Experts of a small language model: 12 layers, 75.4M parameters.
Below are experts of layer 8 (counted from 0) of a mixture-of-experts language model. Rows are named router (the router's row for the expert), gate (a neuron's input weights, with its number), up (a neuron's input weights, with its number) and show model dimensions 0-255. Each number is 500 + 50 x the weight over its row's rms, rounded and kept within 0 to 999. Numbers have three digits each.
After each expert's rows: a language model's description of what the expert responds to. This comes from a sample of Wikipedia text that the model never trained on.

# expert 6
router:427494463474450469513420512460443431481485511440455524387574399543552475491505497482474463563474492583480498446629476419543514442444472428486537480436466513461576515523548442515554511447516497425541565565402429620505450576469507522591497471517486500498434546503395528457533582513425488480563545545496554423516410574508507499458429542521526522542443553444551323511476537484545468443504464423443470556438500472489510491392537482491413521505505519484423413512468486558446480507502414502468457486553503504537410459497579528567513504496523530512519436579516420468513453506378479532521418553495494542404584511517510514584535505545459472530462471559425528484445429408523506464523455581516505464509552456470506575470511636543460436441429446561531513556451517519502476423460575
gate0:444434503419457492423478602504521581561502538560473486387499452506456437473535508559460456420516552536442467417611505504473450423463477553542484503415479538501505500602564564422410403430481439457559469481474521569492553469472476538555446474534549539589665485515503510519517539541545508602511515492516490529468559431550568450503549517536437506448472528506366454591526499490561471528535449562439564498486487512516548506396480586550442459499441489539485518507516540437494534458504524511450497518556491461533508514431516341543534564523527511486461519437469406575400540425510558459477604436459483399532549510461495538471452508491511450495487517447474444576454502510507555442484600494508453547501505517507575456539464465523534536483471365415590532471515475410549429499537550
up0:518462565512446440523541513446617545455534484534465513477537531452462533474518486493497463392520519425516534450574494471474552508504570549495419594524477486497471439567458437485392447525546486551570477471500500542410553500456508552571514491542520560574561543543441545551493605539445459529537558429559642449462518497509567422561495475563468469468435616470569490438570525533572528512501466507559593549603482433511533447438509539558517520517476471515573544523485503549497549484400510561478439509490576448594526470429522535548521500680492514526503471492518528426524477400454511503517472486394422493611509492442511487551476422536436575425574564511473526474501552462558556516562572509535484485512503550481569538578434512583504544568422439423460475527383478491498548529482497
It responds to: Digits in dates and numbers. Number tokens in dates, years, table figures and ISBNs, like final year digits 194-3, days 17, and month names after day numbers.

# expert 23
router:470464472455576529508395514509522374446523430457499479434626540459582492466476449512533405487519517489498524466576459479499494395604388493464459478484463465488562485543531485415526516450463422592503554473565465513544499500506440480580578498495546474472477478494452471449569614495465541449546441571560573500503529586440536596483483510477497609518534439499509475533562499460445447443471486472536454486507504465402570456398480521486419486531503523557531529455489528490462540535485472376597528538422593431516419455531541561514450543464475502508556533481552529502462529418525570468523419539543433419453473413429564499477500523463503489520429565584519561514517449360586548467513476489495426501491543423508541507511551617522536420582478505578449501468460561467558569463491540
gate1:534562479473485507525432496495510384541510486458489519382495470541474524513541508509442485449483372499424582477516416477482484452522475494455472491510500487373485433514531540434561469462461510585375360537490485507502452559506443465526401414539472538533502587508449532532466524480521483603589460470539516482492507436502476415647471591450445474475404440481521512514441555389539515441467501549521412552471444443507511500589480547567488490524432323468477555457475555527554567480493470452481450558567559515496537484495478450409536491522525510487484557481451478431555464502505583475462537543502458422511468518458491464576475502505440456459504433497475515482582419456456526604488502515468580508451457551416480553509592607619514478579532516533518519495510580448512462526534426
up1:517390442589360450498508454511467433483455533445515578488531540500512458542564499455444445488508547471550501501544480426584474508558500437489541448579511444535491479492563551552542501596550546485532488503507461563586473539475431446579469472481540564511493527644408524531476518440518407477510488558490466459524502478452469458563465486531528510537562513517531459544489495595441543488525455532565482475608535450524548485477444527412478574579546489495562478510382419487481550543432446534482516431442472477536556528541466445586520519528574541570543519560501555432506453548468448500450567448562556449479497580437450520508542474482494487457481561431535499469464426484555525524439476484494486283497475612540442510550399523484470478546561530426427535582512553448561441437396534
It responds to: Determiners and possessives. Articles and possessive determiners opening a noun phrase, such as the, a, his, their, its, often before first, new, album or film.

# expert 22
router:509523551478454454460466517461518516495592473450518466529464364516519498483574420428431499476603395453453603506478443494592545480510417544506463372524450528467526454514450539407542508535441493457541489533449480584536515493445408572516506437497520446521502459504473463498487468493448475451580415498435460429470465515436463555521468503466539599462481516466568453540495513426431455530414528576415474511552566539497528513490422580496540460444572480503487439470466497493527554482493460494484627436399505418643432464477572505480457517542474487540552487488575510426455446445559471428633474533558569482393427477441530436545485440533541515512450461407565531423531502459465449503485407574514458498456504489504578457515529490515483500492499432481524600543460536524435577411536476
gate0:573548532344570579496519492540508499430534516460551542490614446498456450482456395501551527573553483455578524547502513433514476460468552481535445508499532462576478499538377526459402560535459478511570480444560620404434570473502514494497587441431475545543554574510509480487572483588457454511495502534555564554580486489463469553533494493531510480443531505545407488541569560432491457510490578569530464568481495506544471457473492582578517469422517510517479561482437509486537589540339531498405540474423437418486496498478603484468471417524451531484442533455500531394428539539512553450463449506471475504472456411518572492474491551525459496489434543509509482532573542379442419573540533521531467475475528533453529510470524513473525383439484519486430488578572595457449554513506469
up0:544416529400458515440551424498496461487451509446571480430499499434498414470492492539468528535554504479460512430535418455479511519467517413502541485525497427413511433541538525543379526546423556580589550528543539506449490482548529453500494536480448585474492520520530555524510606513452413467489455485603385534584466458507523545554449570458548459515537466448357470468494528445535511401451530582525508593516523484504475601391423498563485518487514568563463549564531477482517497588481446609505522457426568498497575498497523523495426488446492511466519513458470478617431603610562500443517576567432442544409459538649513514496457501505407480486516559491463470508535543485466460503491471480504503548544438391452459472439474508521515523434467463530468523529466454584482476491383526
It responds to: Word-initial prefixes. First fragments of split words, mostly prefixes like re, un, non, co, pro, ex, under, inter, before endings -ed or -ing.

# expert 20
router:421600499496476518566543462566481552457606482434488537409524494494488514433595443485528461514498486512446521479523441520488570528513424524502425496446433500583525465496547456499463504394490556398525485467499561489527505521515397514427556452491506549558539439479390452433501446554457447491629468462423565534553477563499439489505451452434420540535552514458500555531592416547493504462560428490518511493512469556522456507501487541510426499409579528477463504438421526482385457510518470418534584399484504506528472408511487564531432546517505397502504458494531455373525561482458558454490492527512530558359471455474523537662478520578572474523474507546501577496494523493586556506598531543591421527468517550508510532563464596547480508478545558492508430480509506438415477527520575
gate0:602498525568573518587491446555433541504567464524565560494448435491566484492474521405483516413449535465456606431522477527461457528478487574563487348425576515563497555471452553443496499541547582510431514465541520428516446454471505542479512566496511444438566500494559503471525495532549570628514509522423452524461446486593456485415445467553488496523499512470518485528464468542528522637554594552542532572491466461616544487495467526506500507475568462496495512593533489514556494476579505529647511555564441454563521522483532540397373509481466486381429506528482436560479532457424491493539522459458609507506529476608528497443491447472469576469556518534502412447500473581539516433513603576476484472508490490418566557458438471491482612508480504541498455506502508569490468443484492
up0:435584449629524421541534554431495531467523518612453511601561539489493497494421436444514583459476454494474532441547472540512545490531494543545481494389525533465491535556472542432387497511560561528492377465522429480515542480492427446416456486531509442634477485546448470504572482476482433518537519457562508468461468541486490486448537496522451452504564482389530564491466527477507535560470467558505487541448516437553470408427579540514519573502545484463487424524586583543540576549526511467479573556445435447514518539472429486412461564500550460446540471511569481465414640445471454549494429555471470456494433469481513531568511493570464492463642542535475503539525501503512531557499486454460530426536520488511537644413435423559505539495552359533470464496502521554597456518502491
It responds to: Prepositions and section breaks. Prepositions for, of, by, with, after, sentence-final periods before paragraph breaks, quotation marks, and == heading markup.

# expert 4
router:505502532441464507589526611520423503502537497530439472490669510432464540489625482513489599581498478530462559497518495522576501501517529457535467490503529495481465512547460339529521497535495553523510517523527492481512470519407470597558516412509498455461505531441472485480515506490458451513511459444556478444447508431428510522553468406500617510508522474473424446556576438574457521333505465601467483554498519486438516569504522515530498525481433482583458444529410502478447462494613401534525431529468562513597358421509481500444487530562496446439482529516532431514463536516521543516527507558503553510456495472475504526597406456499499521529520539591511612481470484479549519485510527472556468447495628440586592444608516488480534488501418439580539542479417508579453500513529507
gate1:478519627496413458619560525511435528489523452525504568509587492417566539538568517490436558531488487433552523467525544570509540507568543486468537549516552493388495555488542578548508482529501540524452535432570476509494446555478519542398388512459460437503579440456485516488564538542450486524555510515480468549425458440537484570515499479450539469528509551493379509524434480396511478487515486499496475489421480514527435450541496538523468490518441520502479519494439436507504455459587500567493485478522456467515565416439479436504516493498451455468474488523480252576497508533380524522433492546466451481493488601569521473498523514564573469521425552576474501513557487499573377561558447471538540515522489519569475464481468531446474564365603431544577453570418484537567453467551558
up1:429454492389427560549583537489465655462498464475502488566603427501451481516515450418450547550435468534534582483505522503471501511498566485522482502537497468418482566525509519583409583537475524461491536506424503520495548487586531452469444530452490480515434487417457564486478430430479397511491471492466482484447450434548483467412425576489502434534514548548533464579436595408583483466527439488450455514452561450441417461510499526505565609471428510476462455471481509478495510528515465488478511550595547600420536504449476431476537540442498499489536510526521464535496542511533483517401537442517548476574535514529481480586509448542530435503586550546529584517455497489521414544484444440546544458480489385568580459478461485457549611319535521491444527620525453523579527485443473
It responds to: Auxiliaries and clause links. Verbs is, was, were, has, had, plus also, who and adverbs right after a subject or comma in biography sentences.

# expert 7
router:469613479498448507624472530507468464476502524414488488527508538498504481492537579344450613459548443475437399450520416497537481533526412466463529512492434503576529462523501434526577466416480477539485569512482473506633503456467475541528592532532511523454462425461507547491616542547465500500575485472555541453528471528475424584455563599493532562467523502497403534449544547427532474404506556555443458593472505534470510438516460580511438394570553427438465429534501489461466523512450514512488463506440560439488465457510522605530507500490522391529569488476510468466447529444454582474508486557473574446498494493555509525638453508488513481460485540574580615514501417460475523480508463495486433521505549429554565545544487508488530402539427531513490433580399547514436543414503530
gate1:369505490439555483433468477405471445468508489487462494536497441497503530514523528467519557548481497461473541486525530512595539531528499330447526549454491472478564472481559485514513519575486487506468489509547408496528521500496521442507543558416478475519468441408501473501511497550489460512498442461422448454441456479503424538412472582499580472455436509434459426541528510447506529421454468537534550469558438492481472451481529516501455480431529458497460410521430479517397504513553594419564581554482642556355554467524440487431486428595488526526525532424495522500414565541504417642477423573514495524385569511542509545540344417447490444380465555539494527543464404498552521503458557455513488529487455480516514593510527507524535408478525477564454456469424570511464501469485536
up1:608528427478479514483514498551447468507521532383577560494435562541464469456460475568466504491536442443531519578554459520449537463560541482638595590557463527644477536520573527425468488462493529423476419454576608457484538527408476527496484515540574540469492413548506507412406507390499499467487543478532545501540539480432528540575519479512489507548500509611522518467538430527483423542508625523473462610560554514460545494601485578478527522597507597496532505569520460562549507494497388542493531461482495426580446460489528572517497502332537461501522507507489495451534492461524590483522517497493460486626453493432480495504520610522450534495462478536515556455542497542500470558539569516474527544417488525520515444560492506461565560536462553501443454511555456577502597549500506
It responds to: Prepositions and following the. Prepositions such as in, of, during, into, and the after them, as in west of the Mississippi, banned during World War II.

# expert 0
router:555564531442517537588473444488432481506507523464483537460641558448532534457575476476468414438517469474545466381537490475548508517454439532464514502496508484493484504459420407553561469453466480510481519543495528424553530501511482486445535438504530521418435502503493410470488479479524449454475540549477603519527473538483488508455443417504462565474480500496490415470548483389453616424532407515565471497583444605448496498610508546502565441416470462428444525426496578517426432513529502516427513485543476453502436406430517576466481523494387484540420441505463481398509532413406579473525448556522561561356505478540497483555483547448607561544533537567469493535406545474529519546572454481553425516373507489502497489545457561502479486579505489453529477453503542454418591445468495
gate1:572367548500593440527492413564507466445451525465508540555473520415459470525517557533482536428508442435442561525484498415487453440441399524390562462519478425452547526446427542550444466526523520459492631445513516453472526479609448572463546434578496465511516436533489538545493450437488560521525489561459495475493482509582444488501527428488531477495465449560462515520465439558459502585558500523561436461599563465469477464550475572533513511482506462469464451560528440495486483483590553440555551470453523555557511559482439496406488580462437540412491485513621464488532449510602535466535540447357478468433441531530502529478508497466550437572493528460526464485491557523554481483435479406481501496555464446482578433592391563437455511495458463507552468474442622437450518539386527
up1:573423506539478460501530439555533504482511423478542501596502521450457414587514440469459514387495489587487418496463413428526397414504386485435518471557537471490504555390470498509443436483552516508534522540526527485564335478566512529451580541496415536524488495523491543526474484465460535458452481592475564528513496400464396461543528453465533498453531530492528476608444474558433515528525414494477540438477532503534379487556534531523549456430451510480479521483493445483525387551485506518491520589471566549492478468456513552402535459438451460466474506545523495507406453496468463546507483471374504461545404499515528610524509444485559463614451460469524486473587466475467555491449449437535506446475514560582507511629516484499503516515512543468542513413382503491460587446396544
It responds to: Punctuation in tables and lists. Periods, pipes, hyphens and colons, especially decimal points in table numbers, list-item dashes, infobox colons, and sentence-ending periods.

# expert 14
router:486514526482481422530494548539451553438521476496498553355536451544564519466543490436468541474477461545537482445603481553449555510573525501638539525523455485371454463510542538639466490508587545557605589571509532437577492552506489542552501545509479434441580521429487542504611592504456493507516637546514387500463528537559518530482490462505491580565531497495531456515469488507436539503456508418401487597523529531460469408405529535507449532487449499595463513467487525460455488526571469447480489515541595539533538520401471513508486543538428432505517430468475512529392516533499423453492487499532458513506553402454540502555556475459589474553522474528420509528424428423495511524497512524488550530448538451527496492481483579505504539494490431553539530643510549481658537545483501
gate0:490486481418530463466481534593554519513494482521420462451539451582517507481534466510562471472513474493541482468514511463491467530516490476637468492562479513463563465585526441542527455506578505446518516568459565499411515459580493511409475620443432486490442405523551536524545456498514493569449481510457501457430577502441517416548480495594576511348421501446530465546544573454558504517539560459559519540421565555468464431415493520547441479552462480585495535470468512521475564428492421494548474497507507464495512560605568435516486496481482528593469487521513390574473480537525423445554435512445517557491507512510475548424612516458469442518576456633583479497469464441473505506416505516454474574521428365515511443405479598460512548492468513526500517575553540508652504505438570
up0:461395529557497529393398513533581480504524521466577474474546432478497523509486590519511474500525526485609473502434490441532486486540464614479526426400611491567557447389467525518515481577416514473486522431530450552542487589477501516570477539440495486499483511590591510444482499464389429562521580433497521494516494490420465526550453528514395435525542503528459492470494528526486531463477497589601520456471515450471562572546529439508507537519468551502506494568432509521516476488462517458548440511453496419484523447516557500446490530569476499464559500575566486408480465424490569475581449424514576476515572549635545434472377550513469566448542420461516445480572434570515407489533484549535546466470532452476542488634508434524464527554481556435457523386457475481412559468554502
It responds to: Name and term endings. Final pieces of personal surnames, species and place names, such as -idae, -ensis, -abad, Neil-and, Brah-ms, plus County, University.

# expert 13
router:355432516480564477516578505497464514438498472493483583493545489488530509446614506589442472512492511527478548437548443437465496442513489417528530522544486475469459480482576519598524539463626533532525512561425427596548434489551484471483532512563554478422349573452520561494489641474432521475603515522610554471554477617506499494582527504553491463481568488443432457489532521558507545485552413429463486566534390518488473553475498549527476523555494439412466466489514501552497490463563495441492451529513509538476430428430577437486479474522483539565507552603489522541488493478464472508601518471486456561438614541471469541550528552562507450515479416545509468444524542503496580597498465510492546439416480495463506582461487566453577481475475484479534524664529528513563455474527567
gate1:537516493502390495516514643501506497422471481532505474430475514458453618459536475513518542552485504468439625389564532375410517491600587480618448475514483506469490507515497391528466481483546549527565513592417475459405497571444487499492501513436610459542490578538466603558565417460538532540508516518485411445449559603536466470473500592479470407436490540499536526531512479472460543563550571509510471471468411466449499475519518507452563424553500551541419484500582523470555511544436489499535537566559417515531491489518495323551514440494436478551441577477519458510596451525505572529529488535517437484484504569443552568459472526465501522561487499475525495423484477526625524499486557467471486482502435445490575476488488486445455413517560392486566538547500496479498453522513496
up1:486534492451447453484534495475481428426468601514505574458505448484508511547490447462474440481581527497492502501532511488431444422539513510364548478488486474473506453501511503471502443502424490505515405503535437606510501486603529435433511475588476530413495564485609572530545433535445467471466515411518520444476424518514462453559518467424496497511436499465539549546493444595566421508576479450483491507482591446491465449514472505426561510508435509445506458482518498351446611525560480575513481488539516474460450450526453436561479496514541479498412513492459427561456496503545559612534519495482525538434527506439570466491432419419571459476565541448492580554512445527518460527444538509445513523574567407557495570418510604534515463521525511529510638537600589404574499454613598
It responds to: Coordinates and data labels. Digits within coordinates, grid references and stats, plus infobox field labels like reference, Record, sq, GA, in geographic and sports data.

# expert 10
router:459491433471456471518452488553454576467583516491556462451544472419501539367487467448474438471574448478536539522513431591516531484557545509540551506550473369458504526482518471571487531554590491586493549525499572526615623466513467567539554484482565443425523481451475570551507594513515447493565590563484481445518569506555476539506502579433411561533555481458497483461501527460513483484516503464449429529512521556460481451494423538454385459506495526607516460480554563472424501475597434432577560475487580556559506541530560525448459598533471502526492476531456554443457557501485529463572505508481347509525539515439589585546602411529557528549501475495509493506343529499543585525525475527582473566494536458509522501452515519518496523485409502596588445549488510424516530510547499
gate0:413615507499481593501350565483455478446502521566422489520484525509532554487497479458490426521478515466508483461512596493518549453561577511445507535475489509455517501361438506537453440561508496459490538479578521475424567576443468447530533627576432422472479456459477448532467442408482460491570570536521648503510505469455453550482407543522574455509492460486470401558459468448555529510430552390534514416591590463410443444565529542469523482500511408488492570546502513507466466509476507524494519584485519496510483480516464483546584396562364565488528447443431573427502516532576450519430542500460506533472522378440518586581440519441538490494500538456545513452529511548467428450494452557496455487531476448554551500467489432538490437493472428542505559485507521546456426528548542
up0:484366478390503532472532478519491499599555444465489463482450437533447456429522478605530508467431586425461455517536499521535463598544327463557480403464398431409435419529526614417413570425455590542519494506463447521553425483555551547554492494496618468579523524516473564585383581500513505535449527486519435530480482432520537581483552418486497606483539480538473575598492553507514490531499529501472540483438452508408403548472567464460559493461543503506453518566491493548523512544460395487490477461553498482426469554534496480478504484543497470499457488561562477510452478448505494491488494489547530490507495619499517403624507515537533483412427555430511506421485584486428568516469507490470523425457517511484442560522482532516524489455519578532491490485486481444547485451559480
It responds to: Nationality and place words. Nationality adjectives, languages and place names like British, German, Iraqi, Marathi, Sydney, plus words like village, local, government.

# expert 9
router:501510535464488556512513559540472428542525541490522484499479505510531531506559484387429406489553504500582411312514489469506494467547439382519499458422530508564633487521454477481571552515529547466488452466385566532556464508492445522497550518446613477484494495419494450485508561415515525495554506497502412442504497421428435490398498499489534584488450444407400537479537486484503532492511455564521549485471512496501536493509503530521508495492511450480519440474419526480432437423511476358651494413512450444544452503452467603436470497438445481545619445515529518526509626375406575448520501519507469508474518495421526511476456508496552467417527479493543547423454532478494473497547481509518452431533474502530555489579552502513617501466462487520512601530409481480454510501400490
gate0:472489461525517504508546486488460450440443539585511442409503599556413467593559433508420542476447425512449424513443556518504453478532503514490538469478586486584529499523555525491399533541503479449509394461423507584587545566426458532464501529499534525547474442449429440503544583448537489534450513504475461445504490492501503460502553529429495450556467599459549503531573511554505534529510521499447440505546478525456539582563491498482579499468485528531402551522437568468532457445469514486533505390516443445464542447493533490493430430571507546393482496499395492587505518566470482592541500362459517358526425484505515593508507458504429400461582453500540410527497475479481590540548547348575481498514501521403430488492521512437446540512497525571448464509473582501438595465575537
up0:508545508488553484531478576451586598529488490377409529466557522479517612537515477542487538505532562491467418430429538491535489471541538526457349485515483527545521509577471457509441534516540492561453508416482563493452520453418564574552505454492483493448530407480463484457505554474592554477589563442551456553533437580512533583535499451399491574498484540446446530520442515479512612507445598515487481468459472499534475496569486620415493499560479441537466490430503464535538506430539518496405544522484466517518569527516488476387597502443591533494493468510519497523531521577544395608601465572506565509438485545480485513496606510551486565519470422519468428444544488514517544437518481415471434545574483502464530478548382367534455515490470538448515458467510484567460564496502399
It responds to: Space before numbers. Space tokens in front of years, numbers or currency signs in prose, lists and table cells, as in in 2008, Epoch 4, $.

# expert 18
router:495492553452557512582486543508463498453539462498556469559550481397478552455510482410508453466503511476455595478512516435493535466527531545491550541469458446477566481494549418485482593449515477379608521451490452528481452477439455608489550394484549477441572556485481510509513498424486516420561425530530510496524457528481547437502448503510508548498558478483495542431595453470478496477487462578475591488537507535438461472403592532564488445507546588517521507490505553504360460477449519459532494420474589462505476486501515539504355544499429452523549504505598409427477480567459550391536383497478504488453498426552540486645422541543588507454512545607520527471592449412586476567560485530636525484424440493522545482441501491489533496522470443470469474608492492503492541533559541
gate1:595510533574542545431526460552518495433594478478475564437570600519413564448444562423556488519418522464465394572535458512498459484550437469589512496475497550516613516468440573521523518484510553530555517518437465485557525561471466527509524580444577528512458586427460625472587471450537588542567465503402581554521522570527422488436515509525432429666563430464462485519546467462548516516422542530456455455519559445553373460556507512516436495487512533547545528429498543520505465514422568422563498476521514482538479475512457552401456577473564553517515517545508537428535496541567548469454488521520455509486543611576507489514521407516586430483518579529478563464448543496445479501440508487496552586535480505527499529539488464488507543467468593495478477528474522540636544565463478
up1:453391567557533488480555583552550541508532425524520489379472473479539425587559569527543453502508524448418455547493413512490537441554501494494444563527453469519473584548469498487481476456467518574489524419416529538573494561499494526540544475445451499461614591375394498441532407553511551482483538430435485530566520506544527415523538486470476507465455457467452631461464411463537397551463481516409553522586583502489469565458541487500588509470540461485515501480503564374479419575564581517486426581503520535459558428489495574440479470503571498489471513437415545558516461532508508500539466570484449478514558514465526503443592475534490463534646407505532515552616514503552464530472508479510553544591502526469518477499540431519454506490523506558486540600501483530584441495427501
It responds to: Content verbs and determiners. Main verbs after subjects or to, like made, used, wrote, took, learned, plus that, this, an, some in running prose.

# expert 8
router:456522455464505517518437461487410474474514482504507539451591464464589502401574463520548529451552413482505481453560511507433571503587440513572452432512466506475578506519471445590497497464611446464517586526502542521557526470501496478605643489495540401449563477384502506455565530498532586484614588542400486524558547533455501540469500515467400608592601508452557468533511421525460530472462403451377495570516615528386535477419483558543434424540567564539591529465482562500484465561495510367481435473456522440521441498481462483503473583536476453563529498466547472419471456542505509551530499572510418527512469468557552515535542528456619534532442485453514498558505474460537512514529465447492474464462543497585584485478565512502474497520489490542528483490514550530554505487486535
gate0:471541490464523471493462438493420544403492535533456521491451541504481436473508441551465525473394595542434508537558480467473513500500437509503555503526407436426585523432469471604512592434563485445505466414543514541447544463457478519400490549477462484417456524420555495570526560593444476448565536449408487591560567538511523541536468534522564402552611420433444506564533540438505489422405574477448492472476487459523533449512430499433465567483444514487490488545524592582434503537526629472545461438587482459509412495561533439533434498494553605504530457522552508625497452497573537486456501471524404514484468532531565478481470477429512403564510495495449560441435478438499473543435556537499455498598462435470524453546432493513508426564510502617488515540443453493530452513469484
up0:486418537606550438505488504470501473518546543554486570477458392497472589540512448526537437479510556475577540539416624527517501530472598442444525497414537534458503470466484469396438534524491428468470519473473546450432494430431408396611394480425575551502489492491460495566420487484475521508552438482585535484538416546431489535450442575436475446465561434495468468466506536451524438564503499539455491471517532526580485547502496468496600434559525411565444485526495479443460453557637539513584471505529385566507512492446493377515576610580488547468501577488498523480417501516497426459563519454485518620577456496445451526510459549565448513450543451500536517431467495620482514505504471461502519500588466542492499556554523501456508546529547452465528594478451537466430516507481531
It responds to: Proper-name title words. Capitalized words and word pieces inside names of places, institutions and works, such as Road, River, Street, International, song and album titles.

# expert 11
router:484548526524408519505509523493492482456563441534530499415508500565473576459504442476443560500553466430589468511587458552504529430567440523540492476547494424446528438481516486551500501540433456538493576623427507488548532483495537523472561460457510418510488463455471547441467515460522478452516592549491500456613506465548486543483499534436545532607575508497493523605487477508467560386429463461527522580553562518434525441550522569456492484462567515543456398393572639427470361485472444452477485451550517470519532508425502425388462554469528476434547491539593455476413493540449429508484428488557494519483521474503561600581513495520612491494478430467447510534541448470607570579572483420597466506512500468527551403591543527473477527447553455482537428510487487508452516491493575
gate0:480504487439531455594418475541497512474460586513444493495447515532445485452487424542483531491491516468484453619462530573451493495445523429506506512487493624507548594510544519495590561469668423527558494472516455440524415607494532545564445509431489560443468479449547530594528491544635523540499550497495461512513476525458533445457442464593465522458485514459499478514515535487459477452583444492497486516474448451537473523544403524463355497499432540468512638470523395465504555513514471559522478582513608515442422554531544381545521521555579473592437495497491484549525448573509454559495574435499512555578580538468452589518449511477565512573479615568538542550482572523466501537503473560436530466498532593539497479444515528536513497533483494425590465566478503495542544400500499
up0:545543505523468543482545514593506528451534546468465523467477515523360555465603443511456571422549516399560474471564518423626538488508479549379457500465578444517519509484433534502495550487532438516517567544543480470478450543471490595493512530484491487558485436578494544500455431481582499531505499541435521498573442438549467476451500523537456516452510472514417549452461457455560484486496516530514483501505496490509577546560580552499554510424462465501490506468567499571432496465463484523442494507469491500496541361509548477458531577524438554504525542492611484425398583585496398432502453503483505503573544510620468556521505554595564530459479430523456535486637498496373488558532427435485509482599522488493514478563552444482478470565595522476532496515417459483405503345616467
It responds to: Personal given names. Given names and pieces of person names in cast lists, credits and prose, such as John, James, Milton, initials like A. and endings like -ika.

# expert 1
router:586501497453485519542604499544519451505587476432505531490466423521495520442699495437511429509501464471517497483478436499480488431488433441559503496462564493626595459544467518500446624543485464431531534440383482536565461464417461480508518457441483469513483449464459532466511534468443452445558469539516383434461487483539453484469521458474506601530467410404396495475485528453434585473541450538532420492498512620474584575449551539515564472559588473523500524408428533430519417426461483500584404472474498559507476512439502557507499520469524460513399467504540525454526541427384632504507516520477479539519471459460529528454493464427542521495512468461513479455447432445479542480561512484529535529459572487512439558617466535439513510519541540488544479458486571523441603503510565
gate0:515448558499525489411515436413471540526471543563516447546496510547612458583543575475541453480484479412515438579443444616485549547475477556561548472535518467432479521552508447510605566526474532530463501500501540494506498489492496497489448502540489470468482555442507560436452466420510546496501534488432447459627466574567583421428533613475545634485491590543526559422504536486526523584535521398531537455430475390552574437411547516527494468540579491516493471422565453516506488518515512515447466630496620505511413505502549455514454535590587443494494514536485569585589482533498512476485597529465572500478438537461590535483516487486477492441475419379446487532500446529518461531542419496568541519549544485557435540531524452462485513451448461505502508471432618565518486479563550
up0:440551570485587514564540561500530442498527443532579485592528435427453535566482449457572503478475475515480466453435539518529559469537478468675460586478434421467518443495500632503416512457515490539512400475529451483536560448538471533484498570457419536435489484551464541476490568576557553509400502436608523509490515474453455550489450467482567436514473501574454455501534440547453494465489467534461517522596552599439506492525486482559487487442391462546446550520511487513496478469510452540601499485519470494460482475448491536475487463438387525515535488574483466409472519487381458533480365592540534513483378447492446460522396513601532491540488541591575493489478442519504499545474566554501468584532488518510520445475426546521521472567470416442439632502548440514446566485498530
It responds to: Opening parentheses, table numbers. Opening brackets and spaces before numbers or units, such as metric conversions (12 °C), abbreviations (NIH), math ^{ and _{, and table cell values.

# expert 12
router:536450547455598406532514436540421568490565454486534471483532419472551543435598484494475521469518491487582572407516524465480515370495447512589521461561535515563495463460511443574449555524487445487517541600488547453574499508440505510507496478525584456479380523463563557569553567463508621483473636540561437472508454512487483499583479520531446669464515462491564542547561522547420550430556495466561465544469440562424516538574529540473531553568499500478505449455481532546467373567475510437485496563458514430525466438440487571464430566458481474523523514567538439488444411495520363463531448577464459522522542453507520473519481518499495581517518396522450493520509498482499529462522401517563429503450521476492472468486533579461489449432449448404551526515501497565606517520506540
gate1:477445585467454626568555474461520433471527474474481567537574572506578505602563514377489470578511544465534442517512472463472470547495488472504541500418492506506519481452509498433406549499491461526493560460520465460418465438544456524396557541468423474500460437514473426520449468488512534590517521442466503495416420383462469479534557564434435495432524518329538583534469542398588557439403422499549596449519479449552505517526509572422485609421478551463523562362463476497523441563529519507485480524531444564454518444495528483458621482501517511467503479522500520517494519499451437479428515612541509538457473523524548407473532430437541560519510549560485551504445490536464522502508494573497485500554564443472472568511438520468557474599400492449460488494451493540417481486549433
up1:540492530533480501470459408418464512427513459437474524490511565404557423559460496480555474433464519417471438582560469528492565569507487432476448464511527567435450562520429567496504583428461485476522557496428451524454548447574453539466501460534501502535534483442552474485480470542489509501486488470499476483564485420496492494441560488379561484544528519446624586618481469476480441491493492480467510570539477490541489559482524491543560501537452464584479593539486459472479592527656566454530484464543533471585569419494524477454485417494465507521489578575519458431381477543493585594490553561441500618619462461501540414599514599519454484423564419515489533567571573469462590486493467494479473570406455508463592453531486504565470539523458522483521476553495425477490586490532537
It responds to: Table headers and cells. Short words opening table cells after a pipe, like Party, Date, W, Total, Votes, country codes and dashes in election and sports tables.

# expert 16
router:473561487430525462537445500503456462515561419463464489431530491455509499503455452548528541500505512478471457515581440405477546400499457544583428478560548479543512568479549475501510544556523479496505508509498566540584454482332469521534515522535524398500432499438462507481509650495478527547559534462451520483511478586500484501533513564457492601526513513480531366533536442456464484542480482517510440647481474490512581457406479492492433523559502509450487503500509538552551467444419321519504460409443579439582435463432528512427475491503503553506538476575650554445425504461464426509497467544445487503561473494519579524516451494509509586475532620591485459479435467402489488410603453523555573609532487554487494555480511488591512490502482513543521477500523459502549583510566496
gate0:407535427373533463569442474489445575472568452448374475476463525480569453460530543480509511564472443425486516541543549500446523542470511472479479539414493460513525532495505491431546562606602526500528527458497584495394517396402510479500540519492658511483530548470581568605527515459451507568560509510550434516495434494611518500446441539487502493498466566515500460485542483463432476561491480583599547487547508523488536582529600551442464540435636519393456563557513486579524499440484439476455463527467398520511415490472522474513443473455507502511562471448524583547541432470465423527463566517562481476578491436471568480555465542554534535469462527402464472468561460487559457592490531481546522591550466515523556558533430538519503440556440517521473515495508516527480386552492434
up0:521432566588454518556508561487487444524421498495523471581445439461524526455509521493575470439526490512575544570496553565427562512438501509438493468506441384490475460488530404558481534553466448574511526449524463518529513501588434452456522586505501569444670573566518396506622522535552518455592561569463554448472629463480509537512516509468469458501501448461488512483555567462572470480445546462575541490455550512497498416582399518493554453553501475517498573470524524420530450469477538450433596542491535492444532516462412409462469474539472466440480504563517608538439491505596467529521468575493504566456528473469512521499402458480543555488462435512419465501500516404413470455484497481570476436475419510492475476413552590505561402528526490400470546589466490531535497528557563
It responds to: Sports competition words. Words in sports writing like Cup, League, Championship, second, first, season, football, and club-name pieces in match reports.